Below are experts of layer 6 (counted from 0) of a mixture-of-experts language model. Rows are named up (a neuron's input weights, with its number), down (a neuron's output weights, with its number) and show model dimensions 0-255. Each number is 128 + 32 x the weight over its row's rms, rounded and kept within 0 to 255. Numbers have three digits each.
Before each expert's rows: "comes before" lists some tokens at least twice as common just after its tokens as in all text; "mostly gets" lists some tokens that are sent to it at least half of the time. This comes from a sample of Wikipedia text that the model never trained on. Tokens count by the router's weight.

# expert 71
comes before: "y", "ic", "s", "ing", "ies", "ed"
mostly gets: " Air", " train", " count", "tor", " Jack", "air"
up0:090122036113093127132109117133090177182107169177157150157158182146133179140128138132142116126206143076126133127188132157077144112121184146143080117144122127100139035118100142097167131154143066221147093124134150099139163131185167127142083105095141156129151140142088155067074108147157169136142111121099041154125128107142102127099103097162151140152105117153169156136116184134139136158103150135139132144162096119176061084112070162130207076109148105182149132124132087060170140061110138162165170116123146093117117089110082128118116114148191128148152117149144109085093172101138144151123099131158131101125119117075093088091133128035091133149180116107155174141069155154102141125172164080101135103098080108115125172164134103183099115157098144119101119152099126084102094137094157
down0:156152167174106161113133117130128192099063135114168124120140119135147084136139111122104164097181070139120117122069101137141128092145159127159122129141134131184122127136100105118109111071167128108125169124126081173197079106066119100211085092127157146164158110162115178134161207076167101137138048068143115170105099097086152096140133090151152125100123124159123182109129152125087081081143125102146189134122180098088121128144144177148145038131117135129143165101144147154114141110145159084113222098141161133199192196111138112136124147149153155103133148133143123100131126094173161148098139092118092125127090139116095087125141187116123113177135174180078150066131155140136120108169107098165065163129064139102102168129133105185169097091084140082157106173116213139122139134144119
up1:128087176138147118064139136159120169132127159126162132162171114000107024113143071185120162114178104124128171122150158116158130154194162053157164188153078124126147122119123122135055112112141132159128149157079149131146122129131182169146125184191126121115076123156103164089178096130141128104095139149124139092103115114112169130147147064124113110143099084111115109151127099123107155110066091147045096100101130141166179115123148104121131111132107155102217137161141158123195134129127129182091114136118234119139080161131128166105148099166166097107115141137068119129131072111123124112061096081111093142158129164103090132122074152177112125097094097131093145144126191168074092163117134120120127154133115144087132126098176136119150114120143094133101142186117101157117097133099152
down1:112140133143158134036169106143090122136148118105127149052155082125103165155136177130129136154168134082131166129151096133202147115142165106130104171100135127107149123060136164131151101159101150097044133082053096175166155139142184144158153137102159134192126111126144179147145165183123115127087103154143109098126161064075108124145073127109172141191110078078104043150112089140115161144185148106218118141152148163112106151098115142094158171130109192138059151132108139120137125113139170106061114141146108166126134140110101074181121130104055136138124111133109099151170099118070068126063091120077153119159179117166107088112103154122183154121132120086121141128137120130127151145113102173164069160146156119147160093117124159149044122102114098132109168093115092109079157152113146
up2:122131183059096101079181217108080146125097116094109123125132135123129123102126141081149095117158072074153146159108149152151161134094087173153063083131134098118114151111043064163194136102142144082171100095126143093171125089134123111124140158069118173132109128167082142134160058120073108184126081117109120095125111128164121130133116107133160108163129150101126080095129111127069143165106157093156169147189096137138125127126159169111132139064099138161162144130192107084146154131114043127140122147175141105133136099192124171093082129115079147119146098117093103122112086164166100111153162163129191102122146137113165206152134163141097095131146119110197125110112126158085176165106115117144157128179084095159169136121187130094130045157101125216129145182133172130134104098128122
down2:161072109093101167112104106095121090142151101157121142109153154216147139178190063132151119149101076150172072119061127167109080110101111122149055235130094075138089090110124105192146171190100148129166134115131078126196094152113150163126091112067143128153124060123108139190146092126110071159143143112149124105121150164155149098198083139141117123096150129106121092111174097114150126190131114106179130140145165142125092081136127060133156102186177182116107087153134135126139147140118159109110111127152139112106137165101080130131161111122120115172102153106079107115185161168127157086126110167158145117103129117075127202099132136145083136141106142118164135120144111097138112127123129098114101126098115170132151149093127220131106067124140182170030133074121172100139128130156149
up3:121141115183188152175165148088052132172120176135136125108148119126120133196133096153105167171128099107102084100094132139171108118165137132094156168115117069127120140078155066139082154127160190127086150175158088062125137154141118122134161113053167111153071155161082120131064154097170173085111145105177093179086167099147166149156134129120127070113067095078074115179129147091085114192145149159128092152069110120171142145153141141154117096167147072133153108141105112140126142171195129084154144195075086076175121114168151096111169151131111127112175124104122125146121141168120123138067107182152166135140109090151117089161124137134124132169130110140141155055143168170124164184105113136118191130106138141132109156093135125126125057154095179091168100107095121130095079067122144
down3:112173158137167101084125153122104112155132119092137158106116067101082107074127132148117075148110076128127174084161058094123127103142123044129178121103116116102138059168140058132061089132149171170147096109167121130170193199166126069173119145166091147031126137114114111152146148138168172113145146126079144155096115171137114138095158144158124151195136103116116124126093104139134157108167094096083056085060152091078137094129156165109134094136162122158121144088120144131143153088105180120085144189152104168116102054111161124075126080123128166122127121086188156124136121115122136118092172143076121153189148152158127144124108135117104138124137088137112154133110090073162135100114036111095151151175139140072123157123077094182126111094139120122139137134145095130126178110094210

# expert 60
comes before: "\n", "s", "==", "The", "In", "==="
mostly gets: " ==", " film", " album", " song", " book", " Film"
up4:069103127158115143177167171131132107126127078088122135108139099099155139106060144088087169108107129122056142184149181139117113121118140204106144128123136104156126173075132099173110137147148149137124102147148109079135128197134139168176155160072133095133148110190197132114176102097145132106143100083179140085131112161112062195120139113099141173127089104141092124102117151145105120147165228129100076122089138125112097156116106104096118164115140167211156191130114092136111136133147077072095076130106109090144128087086182145089091115114112087091141121099124112114170141153148123179147175229164082157179118097117135105105153113162122147136093118159182126134133131124067194167158124184103145104118129126142122091099135123128164153082111142071090107101113063140058109174160131
down4:118151067117128121141153114108198076106113180136105148136120123116151181151104147111184142136161139154200087132160113139143106072141143122103132123157093128219081163148092151167121080132133136158144104062078098105132125170144129072131161122184134104148131105131121086188181128015093141186121094115127096154128147142076159120142103092107099132182102113139235128149103102122132122123142107124092143172135099133130174127078104110145195068114178127110127106134134088131125172107151190194126153164174122157162123134111104085139151146157103078106161139143130123091109165179127120085138108133160119065044148105064086103103136137148147130194127162134095102134142122088115157114135172168094117129139160104160186163105120138124107141184164083130137089078163099126169162082180158
up5:099108090117051157171213099082150103106098166092086151141129112168135080110123165102135081105135185120085101070069133055185135124141111125207159114198122101147123129139144126189122105117103158121102069121103093109058078193135143129158118139125115167126139131126086135088118105160147108156122102171071154133192112112171171156128119131160134171134102130136127119093120113139156107076162085147120132133128147138068136139124110129165153110097133117127123151040134112193126085130093112036123154061143169129205121086100099139155139151165127120111096120192125084153150154129146102138117104170198122131113142055109155117155146123114122096132144134070133119158113126138150067133136135168136141117141119123092199173171169099069165099168142115156120198098125172071144136134146081
down5:077095163150238144151150184063165138114139067161060118197172111160156147120145124163116133137147150187109104103125084126097111145147104064180140134159079149169147191094123100105178135157105133107173116127114128137166140195119112094125165105160161069096132141099202165141153058105103107101103147139162135054154119120130071137098176137071088094105141158196135109110137116136103185120113131118139122147156102139142096077127156111125180080099170187169121117119151109172110167121096110120120086112111106076106117144125159156136113100109121056134095043161075130180123111115149139074138128139139119181161115119157059149154126125111129136099140111142192143148120146117138080094145095132127158159135132140157137176118105126139142202171149139141109040125135138101065101144143102
up6:169107040110120158110120084108165129149133114130140156179107161138131120163093110145150073162084111120089086161121102152138147134150156027118099181095099100129111149155117120163093080122127152167149150095107108131093108131116138131134145151164131145161130080153082086125135110164166165137177177148177114112148100064184100104054128100127120130116217142121141148123103152118119109094044160126180119082119130101196122189088128118059104171101158121138138195103094147199139114076123119134126147144157150105087168181087132118125158152099185117132072122103207136095126120106148162150146140149130119154119142154112098111202075162086183147064094140089101136179123136145155101167094180216114133123112106128126098151132196149109142100125168128111157091112108115127074188123119165
down6:112149166144185101112108116121139137139157127100173070107141122160060080147131079123146091110092115125077146073118133075123155131154193189118161167122152164120144140137065137076155120128098108101106128105174195155101135159147090136095153120170103142139176089113078098076068133133126000174121107161031128095130142172089102124142079184105109141144142114117118074071141174170144113137098121087105121192165176141137098143153112190167118136139175136139093092132113119154142166083107131177157123089137050159190095137184122172095132148068160100106115122156163132117075127145124160098102167117104113123187080186135147154131074108109140164168124142143098150126123108150145087122123121149154145160186142106162087136159118156079142132097108170145166101101111094105089123109162129
up7:106099080165149144080186138163132137147199126105153099225134151147116147151136173100131077141074166120092156089198133181074086203146161130152076113153115133131153101143152131192206095113127142110175077172130169105129132074145163121100104157109163151138182102165130042097133152110159142098149141148090084105132118133132098184125131134097079129130134144108154082122150095074071110172088148123134096106166072189124137111160081097116145134133174120118138086131126123134095199127126158198077100124165162130129099061153122097147070160127093125151161058125150152107046117129143090125105103086143099157176141156161128092110120105149120120139151115152160138156107134111141151119100148139104140107123070143087097117138118086082156147125159195113059144148083155155110110158096175
down7:192202143125140121128105175126204154134124127117122139098121094144134131103151115158182078156186131149147127144071158154194163104150031129145110148104113163122088122105083114096059103129186144131121105123068106126145161139101177143148081155094111075142096050144128145111104104119131105136081141072143155140125126117135171089141122109072121108149129087092172124105071165085063135140099130162158139082130134155125089106189138146156124131149100107143129139140173155093134150121109067140116098170146096142088175129126159079136099131123120152113157167155105109159179124120125158128092105106121092134124106150192129083139120152130114131105037163141146097107156092151137123112110116088113195162187143108134172146228137169087142131225043166123143171078192127139166135087136119

# expert 19
comes before: "s", " of", ",", ".", "al", ":"
mostly gets: " season", " Championship", " game", " event", " Cup", " period"
up0:130133137136147131156125126112162150116087119128108104123152080119104132099131100136154086139098058125129090088141094080090150102113106102068135160090109143089027093150121190150112155093072094088091132137096166100127122086150143109119130092096092176132127119137080112132114156126148179129169158178155127144116184117182112149091145154092116173119201090090150158081120127159139137126116048073084178156146143095171146095089098119105115112165121114112208129070103118124195153096128161173165130083074141119101145103148089143085037182127091121130089125129158095177179141139092117147128111124121101128141111166126147159138094128167126061164118134148185135112144099131126150111166111118141076061154116101131116174094083150108087123062095237110112121086161155116164093176132174
down0:127152161173074152155106103093147146087100123114108101113107170122079095073118123104127145148164133141200176114078159158123130071067161150152083105205153099142128164123099165105137155162137121162167082105122101072163120110080156183161158155153080116163137199137100113154147170128214129129130157157175076134148096143117154115136143138068148159050107114120098199212129151116144142135107122146148158126106182047159106100126104104126152154130146174115112057125164139147118116188131051092110133151100133149093069087114107134109118165120169045095130099139174130131092147142126083128152091125181123118129078154122173101165123136058157146134116133101109190145132113157107161144114079138059159064149098158134108135166111079143176139143127087144147164141128149110125118101148084
up1:114097145122108150130123128187110157173117060137102105094155136122163116170166144174119109111161140158114115130132163130109116089112139120172154165106151152180136159135117155084108085070130129102165134074104165112169149098131119187115112117104171158136108087171058130147123126194214138144169158110099117148070118122188120103035172123148099130162058149126134140090209126094099057199088074071163145107141113109114084132147154166107152138136152128141148126170115168119131095143130146091119154172201080172097126132131127138074164093070146106129121098177126134103114126095134145117147143121171141204159050103121153079110147121158121129136107117122165137138081137201123172141122113151165127101141101126109081098168087127143105145200165124149191108167089144147212085156170114
down1:117112109128131080162120074118153101144126147161113166133124129095075127171138134103151189106123140113094094166129116137130090165100149169170106154137117108139119152116121154156062129114138099192103128095181077132092131134168103103146133136165152144122131124119173147111088139103070106183138070104186107157108132112108149128180126195112129170110182109130155094147107112098119164109146141149155107137143116166090061047124097081083114127165141108096167194113116192152132123074152159118100130088216135164062168148156153154100072160181098085122172129128120221100195188194113116161138100145120110096103174136141059069113210160142116103158140127088084134162125068142134129118134099137125067160110105107117176140120156096088126104057178180125107114127095111166120147097122094
up2:061076148102109126146180139109122099109125161106151134156155119131069176069030130087173132095079137129149144142133138106130159127109126128120159158135115130199171177122099183173170154138107175127133186194045137113142137115136146144172164175094118135140139120087166135145081152132092119118140143147124161073091138121155085115165163098171137102094114137114070089105150087148142152123101091106118160131127118152122147090057147155132141156152138179142101146149194213211140142103118093102109170175138141126119220118059084115132090047148128152121120118130135178125098153139079180135072107119150147140134123117144193169143155157051156134155090145160129140154093140108117139088156107111154126113162151106164105134161123162087126125122122097153089109089108086167087098089063067
down2:163098089106103112154130128077161116137128118120149081085142107093114168139132076138056143151127129149140133165147137111166123157111141153088200114107135103152131130107124138087153162128130119113093134114120104054162218093108123127162120143096129110144143158089142133161162109130171119153145118168115138172202135096095142173121085081131088093152041117166126069146110121117133133119141197114107064100137133131118086164082143114114101158125158198095122153176166087138150198089114180087079141137149082095174131145174131099132165141166101101122164146159105096106173083170102164118118123140089146127155080122107175084076101186091110103152110069142110131147194139099125151089120127127083172071157086105145177126131096060094189185168157109106100170131076040127194105120143135
up3:158070127152108153135117131083111105144124194057103152141126154135174174134129132070085134121108129105121119164069160116112218145157147152121104127092111142094121112143100170124055098153153133107068136110126126160073121135098123159152145102126138093162149141121076122153111016140164121152197146115133137112167103121179048138139121141157143124143170068173107150127109139134153117124134162118111074131139128106110099098132098089106202150115148119209097075165115079161120132098097163117101079119152114141181113100110186097139144151120089137154121158073157125188082079130143137107063126126094117107129140155076180097122126130068101110120121154060087101158162081105134150127152118063141088085173119149187128135106082172145100094204083067106119074187142129097119126145151101
down3:156119060139134177095119108103056150155119161160117132118141105099100138129084191126120077115157164110114116113139098081151100176177129150165141136152113115106176147068131102077055162068152171090105078124095125153128168100168109159117154120171125172178128116183095108128152106099089124155088128151089107080138145112108149160141093194106129133129130161179125092188124081160096098117159156136142098084110114162159082122193109122103106088145069170162153060176085130086121199125105097183142116122101114118108129174134137132083080121156101119114153207086134128064086108081110151045128192141083165124077149118126150100162140095118143138143048152130096173160150078102168129169096151140125141158160104140130153132124193150138197119126141068120089156118161122103135095153139131

# expert 13
comes before: "s", "ment", "e", "ly", "w", "y"
mostly gets: "ve", " inter", "ent", "re", "cent", "ident"
up0:121129084136116083112104116152132150141141131130103149106130109141148140151148088128122192102135182173100099130100123197098102125152121152128143103147162173146107114174152133160105143128115144119180121184139154134142116137166161136113119147114131108089149132145047099117135135107114090142169071112134095111123128113073075079099047162094110158139121131155111229113108146181139119122046121190150102133074144109103092106105084122162153119161100103096138094139219146163155086161112147125154126142198104125149168147139184164168174156128146180063089125215150038113145102102121077148152132146127184156166129088097116143111117082158166104132179163134151133124072150149116115147165140139167054184149121117166136164016090118119170156130114120096125086133143125098161107061124094
down0:164145150173104127075100092082106103144141176180080103154110063075159133088079126116127104104121127139097098092114127084219096168107138106122075054104075161061163105151156095080117128142068191161191102131074150063120157083110115144122129087049152130119131068071162097163156144168079104160112131157139129168143131073092113141102112122166124121135120151135122119097096088129153172122125151132089117120114106163172109070113128136141121152136164087116116107166118087094159092108127114080134090146114165120079131175140129144075138166151101121216148125168079105136113132061139121178178128069136125137083193158115100134150155143124140150129104142107148179189093114173135126083167109110130085116130166112098083116140131136167078101120129150067137093154119163174125074107173103
up1:117141108116104140140134171160157148148159122132141181083113144144169156113109070101109133040159119132143110094099114135109125130092100123126124116112174103190130145124136138125144111100136155117087150101166135098102120150096129136136186132097141162153132159160102111075145074106151192172155129106138194149175138128157112131150115086151129174113074152126112184180117104078115177119176159083098109123115132084196125155162103157140106053063181176088067088125074133144122186127122158118139157117137152131127116118164107146104234106113137151145111174161132108119122152195139183105099145102115143169097178111118121139142118163175105140121115140120142169105079149162105127167033100103079166114136088221045139122100117089116169042078042139142145142121117098145169145104129157
down1:127037119077090133089060120164129117117104188139102127166156164180108158120084123096181099164081116087158112148136115113142158127141129142131082129100175117160121129163088126169134070114123140117127125146131142111123118084088144156083041084112143071161107097049137128126187177133115080101126048145138127130090150088155181104133158194155118125110169084138136164119120053099157127121126146102067063157189074181168113139139123116140151120095126150165149161188160111123130112064127053144126121136128160087084150128116132125176161100123129124165116106110127106101100100125145081145106120167174170146166178123062107121142096134122153166077106103061073105144195148126141175118150139065161106064094099137095118158164132113120112085119078138142169093162106091113089121123132164
up2:150116101132141121116122069148172111091110106169155111155169177152106119153133095128088152090115164104131109155150158113125056142205168081124116152147200104098106174121136169138131086080159161135082117136115079113088148061118125088165147170101094154171132106097121154080094150103042135145158136076102130129107180177092079125117161114152140164102121117061059116150155131138111156194147112168101149141188122163160109157125081152145151129187109103106115162064182098144145165149078154109130155165201149159146097133162141172113119167125128190104102106136110148105176108180121109163045098153068180151119127152142150127146080088126151102133152120053174090163172104127116100099113098121138060131048146155126112142136118129121112060122151145155176139146110094121137102181102116
down2:074145130198198134080118086099135125101142031085163120163180134227173130127135122140115171198100113079142121158138103132151126083088113143120120104115159137120170111137152144154157142089124062176124106161121096090137147129147122176147075117173128141149109168131132155130119156203136117187149081123154103131177164124091117149146128065075082182098172169102090087156141115076161105083105134120116154102111091064149117126101092169076192155185147146116074118157104146166142101124092116173188102145097158122167092088130106144114147099113152129123099099140115111150136140115116141141128063168162168117127049084147180096171117160111177127173177144114193116078128125114077073177120157140098129141158132121136119063088145103146172124154105111122074113131157148116149113102096115
up3:109114123124117119087120126133158080114112096140038124154157067155065163094117105107161114207143192159106161116201162153147108110150117158089197162089112221097098162132122130189074119102083147139143101132118126113099151141122073115132098170095072102091111168117137162140157153138170120113133137109111152156162145137136114097171144114125133125077175178110156136135118118077138070146140112125134138134050098128113093131155171081104084144174144059064148084108148099180166121080118129140161145143128112087186099141163121145088165076087102154089080110074094126116136145128120110175122116167125077092132102103126153115122112126138173166160095213117155158134152135120108177138096122149204094125138116191127108138096134102165164121175073122155057074094128144186117094135084113
down3:127123139136201156164131126152110119051175124121168131127054144138171104124117102123168123103101113108116131111143159083153112054116168132137105153165097160114125116154141187126097149200129105097062110076173137097144081118110105160128146095141139076178072147148118118140044136142182039137155144122092184180087215123116100053143142193148187177200164151110183148143126098102157123115098065111158140150122139153099165137135164194079113145140121100090099105126121106164065128102081114117154156090133113110116125131115121182126137111115133144150142127130114144114176129159112107117119066135130134104101127152026148080107169099178103181107151097098155111071132122132120121116093060137100126137131102118156101087097125127102128071142136195148140177118119142137109098102175164

# expert 26
comes before: ",", " |", " (", "'", " and", " was"
mostly gets: "ville", " Hall", "ford", " Smith", " Washington", "ton"
up0:110090111108120164127164130197113129125149109100159125115129140092190115108125049132179137101105114174128100168111101198122149116110109090138139132131146128168039099233103119141100116088152106161068100124097080137138156195090144100114148125122197108114167159086118147193088106170081135180064192122145145081076096046129156118132134101171139107143088076111121103110152111108123117103147151137136171170127167096107158136132159106120118105137098145077137079123192164106149141110133100173155156156115134138102130160182107111136129121131135123135115116113104157080148165106121128148134142088082109089173123118099142129075127177127152124119175161175124059055103093103080128092048161105124124124166169120202134180122145112117166134182156128112138133057109160139103144073061129
down0:093137123143146134118072132075174110107118121125132137142113087176166131145102115092117111123134105143145138131086068142163133155085131167069165147117086154110127133144157156137119110104136131109079088102107136109141116138147114178152143122069096092098117145176080157145145132128129127142146113141154083163109133162137162235079082124188092128124090160179111086135127153143129135105098107098170087171102151130064121093062141118105121085161162117108146080170129168112151126055184127134100149098145114161045173156141139125141114173169132091087119109162199159129149164143204121145099099089125046134130172111142109145130140176117151113082094183118077109170162064122164103151142068082108122146073146145183076086138128111164111166096151072152136028138112178147108140182065102
up1:150130133112110117157144134195174118097195200164135141152095176115119124109127162102146101076108179179159138135122086136107141084097098106150137089118073146110066084096135121092088142068133226164138147092169131062119095098101189147145151145103161121161172124106067128089081162144143129089092088062118072083106136086154084057140101123105169118104162143166129144105144136112116134157154179189097141122158135139125123127108135101092169063163124099116153130172160192181116135165089144115125107107109095121119151143157172110111108111073155140069153128158158169133145105090147134144176091156068147114128133142183168110169130129087132155136082141137119153128098156188085202114125164132133102141086154097124052182123079157143155121144090127081088139146090122166154102119062101
down1:122142116080110125182119138094172045140158144150146131122136052138070109136081085137145128092135172162180101153078093117197057140156120138092108106115080098137080124085129116177183128143089156080141071177158047143136179115110161094097138162143143150170184151079134064111144106096180119130158157090097173132120141161139143107108144172176155142086136048154077135107155140150102128142129131137111129089141103123151099125114093152213165154098086128140153175097161144078148142108134157143144137161154131126151089140124133089153195167183137145107121150141147087138117108165109109076134087131128109137118088117106117137109102194135140093115142111145171137079144091150186031126153132170077153108184103112088122132135157170092127176065140181171145126089127137108152108156142189
up2:110130149126105149110144146155112179130138097093119153124158079096190139144128139177158142119135147120108172086121172087180155131140102148084115151111163101107143163128199117121189116149167118149114193135130066109157148089098124170158126118122179158145119148141081135103171144145175068078148146130152113075091115107104139070117103118087098137062152071103165145079118125099143157122145102152132072215120075118109166165165073095113135076101131106108086076055130077157113098173145100111155145150175144169089119115133183140107146143159074099101100095102142133055158125131127148143221153111122119088170097129142078145147146136052120161100129118132079189160111136136132139109132109148044100148132070149124191131142140113211164134078151126136124090202111135091116114139097077
down2:134133133123142146114102206108103118158123114146145130106136127159122099163114134149092146055124158193179089143122150098088112086133142157175159150154128146113091120140108095146157168117069124135130111171108109176102121124146129106137146113121090066170069164111095113141180124115145161080122115160121092091116150126102153084131167062148110118102114068138167115118176060138132131136169099120108108163069112112131200153167138142115145090121163127093224163103103181126159127126105111116058150161103067113094081186107152070153139113107164179181086140118098091165092094136141130112094130151107092148162111164165121120067155189151099157194132128159123074120168111123182056142161146091113136095139138145072103108115070159193156165169125118094182148198143177204136114144085146
up3:097091114105108139098078069149166130128160146168129125153131107145151189107123105162120116106172092129129132178122096102134110105075087153138061076120123140190110142139101144133091172140131105158055149164109094150151141123074102135192111089163135113126110151138127140115116109110141127112166128130166101118129091132141183107167065125100148131106122108114169092118153101129143121148121129129057119042080053074159135138091123117109095101145166084186137080164171090122143168081116143112116188045200135174113111085131106163157158150155127107152093159192199127169084116111124115119075110156130165163137095113084200093074137116042146112151087110118163119128136084162121127103205132175186107148143159077120134084104142033119127086071172130119146141128146107140121152156112115
down3:147127074182123102156132052142073206167130107107090200139146158154145174116155154115128148118106082187147120138133153113140122148120139165166066115141204113170123123165156128133158169199103111093177139177143090097178166122087123154130147131112134127124117080136146096156116214112121101078098115188105114125160091157108115102170105129150087138124097148109190125139125099150119145087127108132097169127146137156116104088146136112116097090092148151162106059113120101115150098145135088126180126147127095127060169118135157120130100165178126132066130127092156097082136083146148132128140158119150121179159038112089145133175125100132076106145104189152150126113120019108117189120146056137091183134163131135065113119180190084171141166189133141090066111151107129147107154147140118

# expert 35
comes before: "|", "==", "The", "===", "\n", "="
mostly gets: "\n", "==", "===", "===="
up4:204148231124164153131140146131132216111146086113151068130109202163046067108116124099144102126152093139181139151153148145079101159092157166103143102108133128118135090063094206154130146135111143141097178177069102134130158164110052094140110101182108156168134165078143110161165126152157112105165156124110160090168114142121115137141096132182157136147139062083140116105114144151163128109125139126120133121100100159095173180086134119111114126111140114150183079086140126115117112071106065142132168134167097157108113136110108146143162103077152164139115179149053153181089140125128146158162140023132134213175092201121155159107111104141126119183090121101080080119113100094117107122121148151111127121099122131085109128159124139135126066125102124163153148165159093108161149099138142
down4:092156057176163137143134132098063108132051127129084142134144106118144125131152193140154176126189110184078116157111119120121148137144098120149070140120125156135109138108147136217191106159185100143107164172068115095115148128150071111116166132147126148146147083113150111133127068089201121157149127090083095132112158149149148099149104088176154111137136141164187148141138097100152081156152189102143131072093136118147112105227215175187105139180161132169120120127123159093125098122087100141065100113118122113155095133058110101116148076210145123098171107098148088113121166083155143121195098182115091126107176098129119155096167130147116137069170108123133113126126185134073081131117147100117141132160100100150139110116127171083113096152160174112064119117115164122180129148150124
up5:139149175144232212096132163153099166168154160082106095162136119160198159100174126117091126123124142129136126142110184110113066130157084080160121129102155077135121070167090139049074155122115084083148126113128094125113108146129163155203134112131152142169148152135146139106101151121066047118174082138159131105124132129110128134136117132169106134156129158118088126094099120167090135152068120147118160094125121139107121099165094195156129123139114143111195133122118200110143140152119175130171124122152124111136126080179130109131054095070090082109124198099122149151120186143136080150087108157105205089159152127166110201167111111114175159131221095092081128148075201144139098139137149138121113143159140121192140128105109138107095145100097145117123092102122104112156122068116097
down5:119104107165092125121084152160080130160119145111090163130109086062087127115070110105144162074100141119144120152162082158093178086138149053126117114155060172141126092086196129153126167163162096188167144117071142118107157112140103151080076124126162133127180158129088109138149107074129113152101138125124153168181108136180151081146105140136127141162149129174137039197102150110153139127144146196106100156207143146127084111144203176120116128082098149122086128165129091170145127114158079136090162103125106121161197085166131122099108148125200124164130119113144137157193121062089150134123131125103060165131084104159115156158181080089098141089124139126121105121150094144133055121175115118083156162095070136094155118066158151151163065141145117095137089159117133150138168125139090
up6:131137162120105098154148121077146127131148097128187194163150080099140122090130075161103107116114171109129112153127118154129130075146142092097108144147138154118118158108150133060159088137085154100115161095112087054115155124089161125114103163091137127058130157169136088120097126147172097130117120159162137147137144135114091175164083170107133108204124072109113128113118110113141163093113184090109178110120082190179134159100086099149160138124102109086127104123138072124114089061132099090091208198099135094088140105181129132126161106173129170104138173059214148034120097099158136143115168129071135134129187124103165142154135112182133141118144126085114072157072114188143103121160108125155158104160102108111152141111119141142168091085190138169137044084123084082085111125136086
down6:149102113076161105130172135095144122115134138123107096153125123125112140061116128112079175123151130079097101140107165113152152121131134086106158109150157101115146106083101180106078100064048150121087149188111162144139110140129118165133095132067129155155154128143150156081163109069149114105134100148117091144134128114129141185111133114079193071130069141107121082114129133137152114092157117151145136173118174097087134094115127086133138114167154157071066145177129174114156103184127113122056071126108155136127140115127049149150105158096123153153140136176086158183089161179107134131121111036153173108110129084162126112129193054092159201156134150122139180128187129097093076153206113161111194089062158150094140168154086119086085103113121098121148123116173115194115161084108146
up7:120167171097153131101255083099084082145124117124098125111114111113128074151105148096103122129091112106090131160186120114107094118145161149098127106137132158104105135068114128173095117128108147203136154170174107112101140081097160087117082089141222136155128111109117084089126101170101115095076107139151146122127116099176107117185106124093172130220133183166129101149140090150051099103119110202103137187154155126120137113182180132120157108163121128106119137128068167144144139116176086073149124141167114160126163173129131122215124114122090150117120115157096172147149160073123071167118076085117170167156072134124079115116204077120107091145081139157111101148134166091077084109108189131125125104139087146091165162104110106114129104106128080142089143108138112124132167148115101
down7:083108087141094125169114105111086119135141161132138189179115146108140140168157083173087135160093117093184166152135089110109141139072164117116046126102094082126127127106145149142169071109147104127151091170175178165183121124129118167143157126063155097124089173135136123107109132151112192103100105176167135163052138149167141140138168127126134140112166171157131125144096060134138141115094138143158159099144111168090097146174096151114129145123097142084112140105120145115107153151090175128111060126171120163126098078110089140113107064174116105116187157146084085147070147179144059124144138139099096080153163179123119156112023152149144146064095023182121198138077066137128097144110115100127174132112161114140078116171091089098137171118138141116136162153141168144107106104155156